Experts of a small language model: 32.1M parameters, a sigmoid router.
Below are experts of layer 2 (counted from 0) of a mixture-of-experts language model. Rows are named router (the router's row for the expert), gate (a neuron's input weights, with its number), up (a neuron's input weights, with its number) and show model dimensions 0-191. Each number is 500 + 25 x the weight over its row's rms, rounded and kept within 0 to 999. Numbers have three digits each.
After each expert's rows: "mostly gets" lists some tokens that are sent to it at least half of the time. This comes from a sample of Wikipedia text that the model never trained on.

# expert 61
router:478455522490508502531550492491481522502480508475440493483492465538548526493486465493432529510516513499467513456535488514486507515484460520505504500517474499494507521526529534516523521528482488507479491558542486486487530512478492504488557554515537499511492487496526500535463496523492541454480491529521541503471493509541499511503528513483467516504498537455529546495509558508490491465488515501475509467515474504505520517484523483479485501490479474499458455450530530498523490506455475479536517505513499484467496514523521511474492518464450505480496520512486528502486523444507465464
gate2:518537514538494539511494482452466518501514484523472492512518486487491480485477483506498483486495488487540512513530477519527508515477479454557503520518454552496497490511491488500491501539494500510493514479507526488475494472497506487493488493519506534503498447451446449502480478501463519546484509543522479509490463471481478502459503494492495490528484456537488491490485532480537525488506528450492498480512544513497534552567467471485515513494491526540501516516528491453548513505525487529487537513478517546500499476504495471485529492522423491466459466503533465504478491481472531490
up2:521529476539502505488454452506504550531500471472480528483497473547509497477520504535539471465489552501494515522493515485516477508542548478434514490532499461523489477474515523519498479526510525525534491526495526476476548493517505467471534511510519504514488468507488505471492502481537540504480497478488474502511487476489509481438493502478511499460455450558531496507503484507530505453464484513518462547513506520466463511514476477466479504464491490526488486514493505461514502513519478518511442514481491505462524503500523473508443483528467495529506525470522516503493474514474491536
mostly gets: "2", " announced", " help", "order", " operations", "ights"

# expert 34
router:483511503517509500526517490483498501528516562470477519510536429565543511484476504503462493502471512502504538458490516534507503499502490545484521488519517527489496516504505518515539542507507505456485522506506500511519553503486522509482567504529511520513509503485509504525456514562497482466534499507522492477538499503502534495501499535463465520478502532467506480522511515526499512507479485487457501507493495525515501466446470493496496474482465521471478441462543542495472486496472513462510478526496485528447492490492474517493470444455502516539479482540480501495513540470519463515
gate1:479463473441490531490508531490482576514512518494484491509506521510486498478511486519496429490517510507500518485511504494497527484491525489471498500525462510528500539509503509554516503518470521490538511490453511459481482501491532486437522556474475513521473521532476493491471494511483518461488493500508478508504501492487503502564515518470499521479503491532508495449515496546469541516470468482475473522483529477546530537483471528524500494517515505539490500495533507485489530517485505474470476491523517497519438539497553503530498491519506444497486500435512485451507488474460469491
up1:522469474515517508454501503504500478483472477520495461515487476496493519524527453490507505502475529475530484520540514467548523497524550520515480532500525508512532489459514493530513518512502509486468506463498497509489506517441512455521489544519521510491488527513514465475513510546506518501493494507455468507489522498545483530534463524508486424515514536527478510508504469481488479493528480542466510539498500493429519565536468521515499512477554492474519492486486491484521518493493464505488528480470506533508486489505496473501491550453485446539505542522461468479511512489486490526
mostly gets: "ated", " used", "ized", "ised", "aged", " known"

# expert 35
router:464477472539512527495527523504475491519530507480476458490506476531528529498476450502458514503469543486486504452472480530524496512516487540472528497481503506493485510474511496510530512522524492498507494517523446556462532521495510544454498503544527541484527529480488506512491517511491491504531463508544497517495491476520505527473526483464479514464500562451520553513508502516466523499519497475480501467532507505472425499469508492464486490477515533501499484499554519466501523486490470488514510491500544501514489506492496515477534464481504500502575504507473538527561504484500486509
gate0:524493508500467493486513506463489525464530481486540529493515512505488505502539500499532494508549497503493504499510532509507474489464508461497507509490510453516496498483504560517514521518479503507489489486543511495517486546516522482462512456493519495543474520544515469449512479469480469457485529475523511548569533497547479553486516502531514499506480475501476524505493510510513489510475510468484537454479486536498506504491469493481558521502488485473446541522516531515511496456482522517462461528506490574507454503485462491532519514492483494512498506507532476476491460544480484459
up0:515510493521503480492480476507485537470497498473511473501481498489514523514486518526487504458511497491471510514471519507513491467511519529530498486480469500478490469515478489490483519486467529518513534563557504544494517505518517474488514451496501475487490510480505484548478521490500445450506510490516494468461468516475527497513527495524496479554507520438511475470520482532523476468540484496490497528490503479523520520499468535477501494503494548506530472478501503508458459523483520466522529441439508556484482567499498503532458454482480526490495523483521525456455513508481539519
mostly gets: " as", " M", " Am", " ro", " am", " called"

# expert 36
router:504467450482512489517534479518478519480460495478487480467501475515475494512515486521507513504475534515485499476534500480533471481463480512463518504495506548452487514506492523493532509525477537471497501534509486519470512529475456491502510531507528500501497494504507446549467490542460472491512470499523517499489501487503504524487511513466455500508473549460465486468533520561451491530485467473475526489519473482498488457459487439482508469489497543529469444505537515472487447503480496476519506528523509533506541508520446500491504499509450508481508486520459538494500519467491514507
gate1:454505487487506540486533483478511494471487517506483511509543503482516484528465466455487543533505493481495473522478535503538486512503499493517503469522455511518529500501502493551501514498460587515522500501476502453516495521472481470513534495515499481465498495498505533489518473490460489474518541487508505501527517510514507471502508477478493534510506501490548464489450498453488513500510521450468486470503478463490547489471474499485512494564526507498520546470530498549519512567449517460511490480527459478459501552512494508485528519492514514482543508534530503491489469482483487500
up1:511463522484538541478498465526472478491503469487530529487517491494504478537488455513522526523501487480529532469504494512498509464520513506501503456484482500480494517487504504489521476489497521534522483479527542492545546503482474469478490514500453474529503571530482492482519470511541490499480516532487486496517494522490502480501478511507505564479531519504476489486481495511479470510576483517495510566467491524495527558433520485501518553477536509512519521467513505546512493514536474538510508531515465510491486514498508475490520469507491512464541488565504513489485463507492527462
mostly gets: ".\n\n", "\".", ".\"", ".\"\n\n", "\".\n\n", ").\n\n"

# expert 37
router:462488494521508519507527468495474509539506510501456493510551507523533519528521491477483505546467540448490494501521491501477488508454472496470501500508461539490502488480508500497503534569512558463490529522533461472490553476474474511462523561502549517495479517511499507547522496478508509466522524498511496531508454510508528486522467539472479531472473518490517504510508520526466489521525463503494526464511450477512506477447493516511503497484473528511508511471492514463551539489479479504506516535501511487474498507489525488484526475508458479499533452521469532524502486454510474494
gate1:508522504569496520483499499489525494500547526519504468496523502519452501539501525551510513520523527449534489525497461516524455451497529477526487496554467541517487468503540473486526505485537532477483509505517506474488529506478458498504503519483485466527506540516543537510521548492480507497490485480527481512523472510494501502493507525483515507473445538488465490529458545543509519517473479472552533530518498511555470461518467536513515468470504496515482523516470505501532513485519488493507510500485503497523525526473516486503464523505471537469511550515499500525488490456508510466
up1:536450482439510515505521473507467491456525544489498512519511532501512513492481494506527530494487513510481489500537481495447547486535500539450529500504508453525503528500495523490497544482471519500469514548523499570535514468529497499517491500542497528509477485470522540514484521495512488493534538470498493532513511488526475516422469470503492536487492513520450457515514498474479516530506471532521498484473478494533508488495492524532559480525502476508448511486499502534525469489521473530491498485520487477493492488437518513501491525477520520533487508482504542514505465490538504511
mostly gets: "°", " rest", "ign", " TV", " kg", "ST"

# expert 44
router:430455494530502501520551512482479502534487524508447494507538463500538517549517504479494502506469475486503531512492438500532479501492495496519497487485466508486493493511451513516510486529518529506481499505508476555480516496495490496473540541517533500521476544516497498530462520488492538493529508532489511513511503511490485482471499502495474549478457554498474511473503510535502492484520472468503508487471498475476442472477490470494512514497447543553487475459495501509529518477514517474524518514508523496440493482508471510503491514475497504546521494556509551513563529508479516476
gate0:459486515470516511510489498492476459486437474510571473493470543507472484487530500493468492536490482454510496462470492505469514510493481511501520481516500487511465546561486540521468502481516475532475508500500516511538490511503489512518501547525525491550508508539506521509482455516489534512500526497513521542520466500493467509490496538500540475485513495516498519438488510497435477468488468480527508471490489458524500532509473503530489515501483490529464517508479504499497520468509496497510489515517533512501477504483441562476509503522487485544456501468462476547476543516476529487
up0:523542493501532538539524447529535504477532532490491490474496480515522488483530517474495451514530540460486445503519502484483464558530505447514475474504503510461490556494490468471500475518522490498558459482511499486498475474516508478451529517464464449479518545511517512529520497482499522517512510517481474548498514514510515514492508473508490498492542548506505509546487519522512501502491533495458484484543497498474509504497480467513458513525476453493486533505531530541520462482530481532529503500545480514507505531496509511501524509520490490565497521508518482496460501471504514485
mostly gets: " |\n\n", " =\n\n", " government", " %", " Votes", " election"

# expert 11
router:516511500500502495483529483451501504520458477496468493507492473503514540503489460443475484494513542525486504481516460492491494471502499510490507514550534504493530539486460543527517506499490513524496569499505454534482582485503499506482492531516527492559468538511497477534465507510527501513559509502524508519496485474496499501511520480495467496496473540492550510478485528532437527487477495515474539502505460544493476466485458482456508471505467520523478495452492487503483472498525491476479514538496503545485535512469490522499502485514486474524524467525469526524506497458510497472
gate0:521453478505513497499469512448531510483533474500496537472503512501503520501499478491486528537488490499462476524473526555528523514495498492490516509514563453522514545469483461540477526518504497523461479480538537486458496500478504495493480519506517494481463547481519496508510529523557513464509491499512507481483542465552469490537487466513524522473539542486474507485520554488518491485514503486539514476529490486526477474502451518496513515509480542493499471516495493502532471453488468506475524497474503560547502499500523516519489484474470476506497553512485547514544514487460487498
up0:507516464522488488490499459533496502515501501453532503495525483469456480515543463506494492475512482519519521491455448527479493493490529549489520512494509506487502535497535488513475495496489464497498531528504508527481503464510508456480474505516502509509526451486510486477490505455463447504517509565514543496519498501490484472554492504511517448511501485505464486498513498496493497499507539516545483490480471528499542499467490535542462506480466558446467500460512509508458488526499503547512473448524505515465491533501521442449481515511507488518514516478513512523513514492434468487
mostly gets: "un", " re", " when", " pro", " se", " wh"

# expert 14
router:469486481490492494536524513473483539497511527461446488469508494520521493469467485486467509494464551475523548441521486530512499528485476525488513499494499540487476491523486522504543520531512512460535508517551487510475520528470480494493498507515504497542501509503497447545494431493490534499519472531497484518530465470500523494504523480496499485480484520473533516487529539497499520514438466501477531474516468468519512485475524476520502478524494514500469490478548549463511478485487475510503533486461470518490506446520498476463528451475515522516530511543514526511524506460472498506
gate5:503510445482538482486525483488519491472519517447478493504475495478458523492473485538484520480513499510534524502487491533482522470480471502501482495505493473459487498503500510484532494519459469459538508477494497518500503527532522520494482467495466454526533465521529506497473540542480468533473536488473543485568533501481477530507505518474470478460497489485520524542494516510477552521468533488532507514480463484509512494489466509469520496509464474458491524504550513550567499494489491492468495540480473487526471529507472490492503538554458466516478509485529498503530523504523482507
up5:512518501546488502490484552471477488487529519511490502518524549488508465465517480503496507510463487489463566500494482473487495482517513472497511488494465477530474493514506530511505507472546493490513489536524504491508517505518516510569492532475490480466494505458456514518477470520473501549464482501535451482462498480486481465552491487467491490482484488513501503534533496504479513534470488525466485473488546498474510460515532512510491527456526465510504490455489507516453487511493475514525536474470462549500532514510470524467483461477530482566483477530495506469473538522520515468
mostly gets: " following", " said", " because", " make", "pite", " points"

# expert 19
router:491479537544492489514505509519468520519482538467445491498526484533513490509540468504485540476494531481494475503464477511464517529496492522508501494532493562470488509458436487492550507503507517489498513540517520487483529559485493484475544516539533468510477522518512488521446500489470484489541479490525528507538516504504500517470483551480491495466502507457534487502539492519480545512466489510506509475519449512457513485481497493469444457482491504517505499472521522485521470496474490484518503544508505486481572517485475526482492488459488502485534481562492522500511510495507520484
gate0:484517510529482495475498509485496527552543487482508472521488489496547469504520474511497515511499516531502522487459501493473483537512513466521512524531501498503481525489526511526545485511534521525484491459441523547483493507503517490511488485500482467527476519472468521519453495481506491474465492534525495530453468485518516536509483497507456453478504525460499510486486486536434497491498518463480517503508477492471484444484483510483504516513516546541467450538503518514522455494505488483535520487523490513485495485482525580495459531510499471500493509491532417494533496464495520478
up0:543497486517442492450468488517474521514492541536503497480541474476524487523513497509497473497526530489543526476497508537451510545524519510488519480497458501492498510525476526480534464451514440490465465538485507494511490509508507514505517508529465449492546491526515508477485535509479548474502505497485494499504483468481478517499451516476473493500508458472489496493502522507495457466535490475510523506493519504486485482431496491491499544462516493542444473496486477523520480493479515552498517476507555513504472482460481470519505504486493512477516455530495506454527501554531505488
mostly gets: " at", " –", " At", "|---|---|---|---", " -", " on"

# expert 27
router:430452510503457486491549558477494524518528516494507503482501492524501517510503472528458517520479483505540467485495484517528509517507492559483521544505515556512499505460461538507512488526504517476506531512506447555505514518509519537481494505524558511520495506502533504533495479514472537475554483518526503484514465476519528496476487517445498504459526479462513531518518503537489502508507529501487506467469534541490457481463529500491503496488494503540497491476541517469547488519473492482530501540492501527476489514492501475495529496511482524520499534513506510573513533492510480489
gate0:468498541522490516518496503545523530486494483471505515523508466465490541450489495518502501557503486510516475457506502470513502506489498505522481506507527531514485468482506559481479485517492498497499530468453495508531531507488550511503482544528561480510475538525481496501462492492475468528477464496512515499492460506496478461464481504484538510455494505488479539527494464512480474504482500514448524512510440466425514513527544517530547494471511458489526487523508509500501468521515524461504482502497493498457500497500463535515488485482530466471514539506519536510472476495543468526
up0:554445497490516526524485517486465517506509475491452508514529455522523500497514483482487479489498471517490452523494486505512501508519516504498473516538519527550467502485524503518555459490494516524509489493507488483477535469491482468568518503493519525471535503502484492496526450521516522521493503496479538542523471507544497477512455499474501485528476460525551503537548484443500477486484505520489525481506483506546493491477514536517517471546525468451500506475483466449473462497502503505505472464440471506520518464524481541510511506493493513482478483541487515533465484485525486494
mostly gets: " of", "il", " under", "′", " around", " Under"

# expert 60
router:467481521521500499511535489500496491503443506474510492510494476521546507524458470502523550506526516495505469476513525471536495492519478516509505500483495521487480511512465540547519505549473490441485517529526504521469521509519527510523507574527541458522477521512492489544445509528482515459575469505500475505521494504483512478512510520484516499501473496471526526503558569534466525528484488497475537496514480510487478488463468469507482499501495521513490468475515547484511480498502504491503522541481499529478475467490506515480494480545476505504524441517482535510512529455511489504
gate0:509513485569525471497507496527476484518489524503519493511497504510501522451501482490464508496495481478479474494512480534484463523473506511524530527478485501484513536489464479540510493500523494503504514538481516518512516498522500513441494496557514528523521515494469531492507485545485491496537469489546503480476508499480512512508477482507507548482482522507453495522522501534523493452486523519495494465484491511487505471519454553509525508491507481483471490541540512511470520522480530532491467533487506481502511533481524488552481505508463547479472514515459572525577517474476543571
up0:553510507492456518495548518486504487484527520509502528508520494479519485506523489498505487502530515463480482488466487516531522516500493504490562513454509483478500466554455532505511513476478530490465527524482525527509517519484504547547477529494542487524523494451493543513495482493483521496509539457535495503503522477457466504524508482508538517491488501515458503468514546476487537493495486523469480532489531490450473441523525499508546458477466523463487476513504483521453507487493455478522490520483510501460482461480460543557488488490523494509499488516468481499509550502507477524
mostly gets: ",", "),", "\",", ".,", " ,", "',"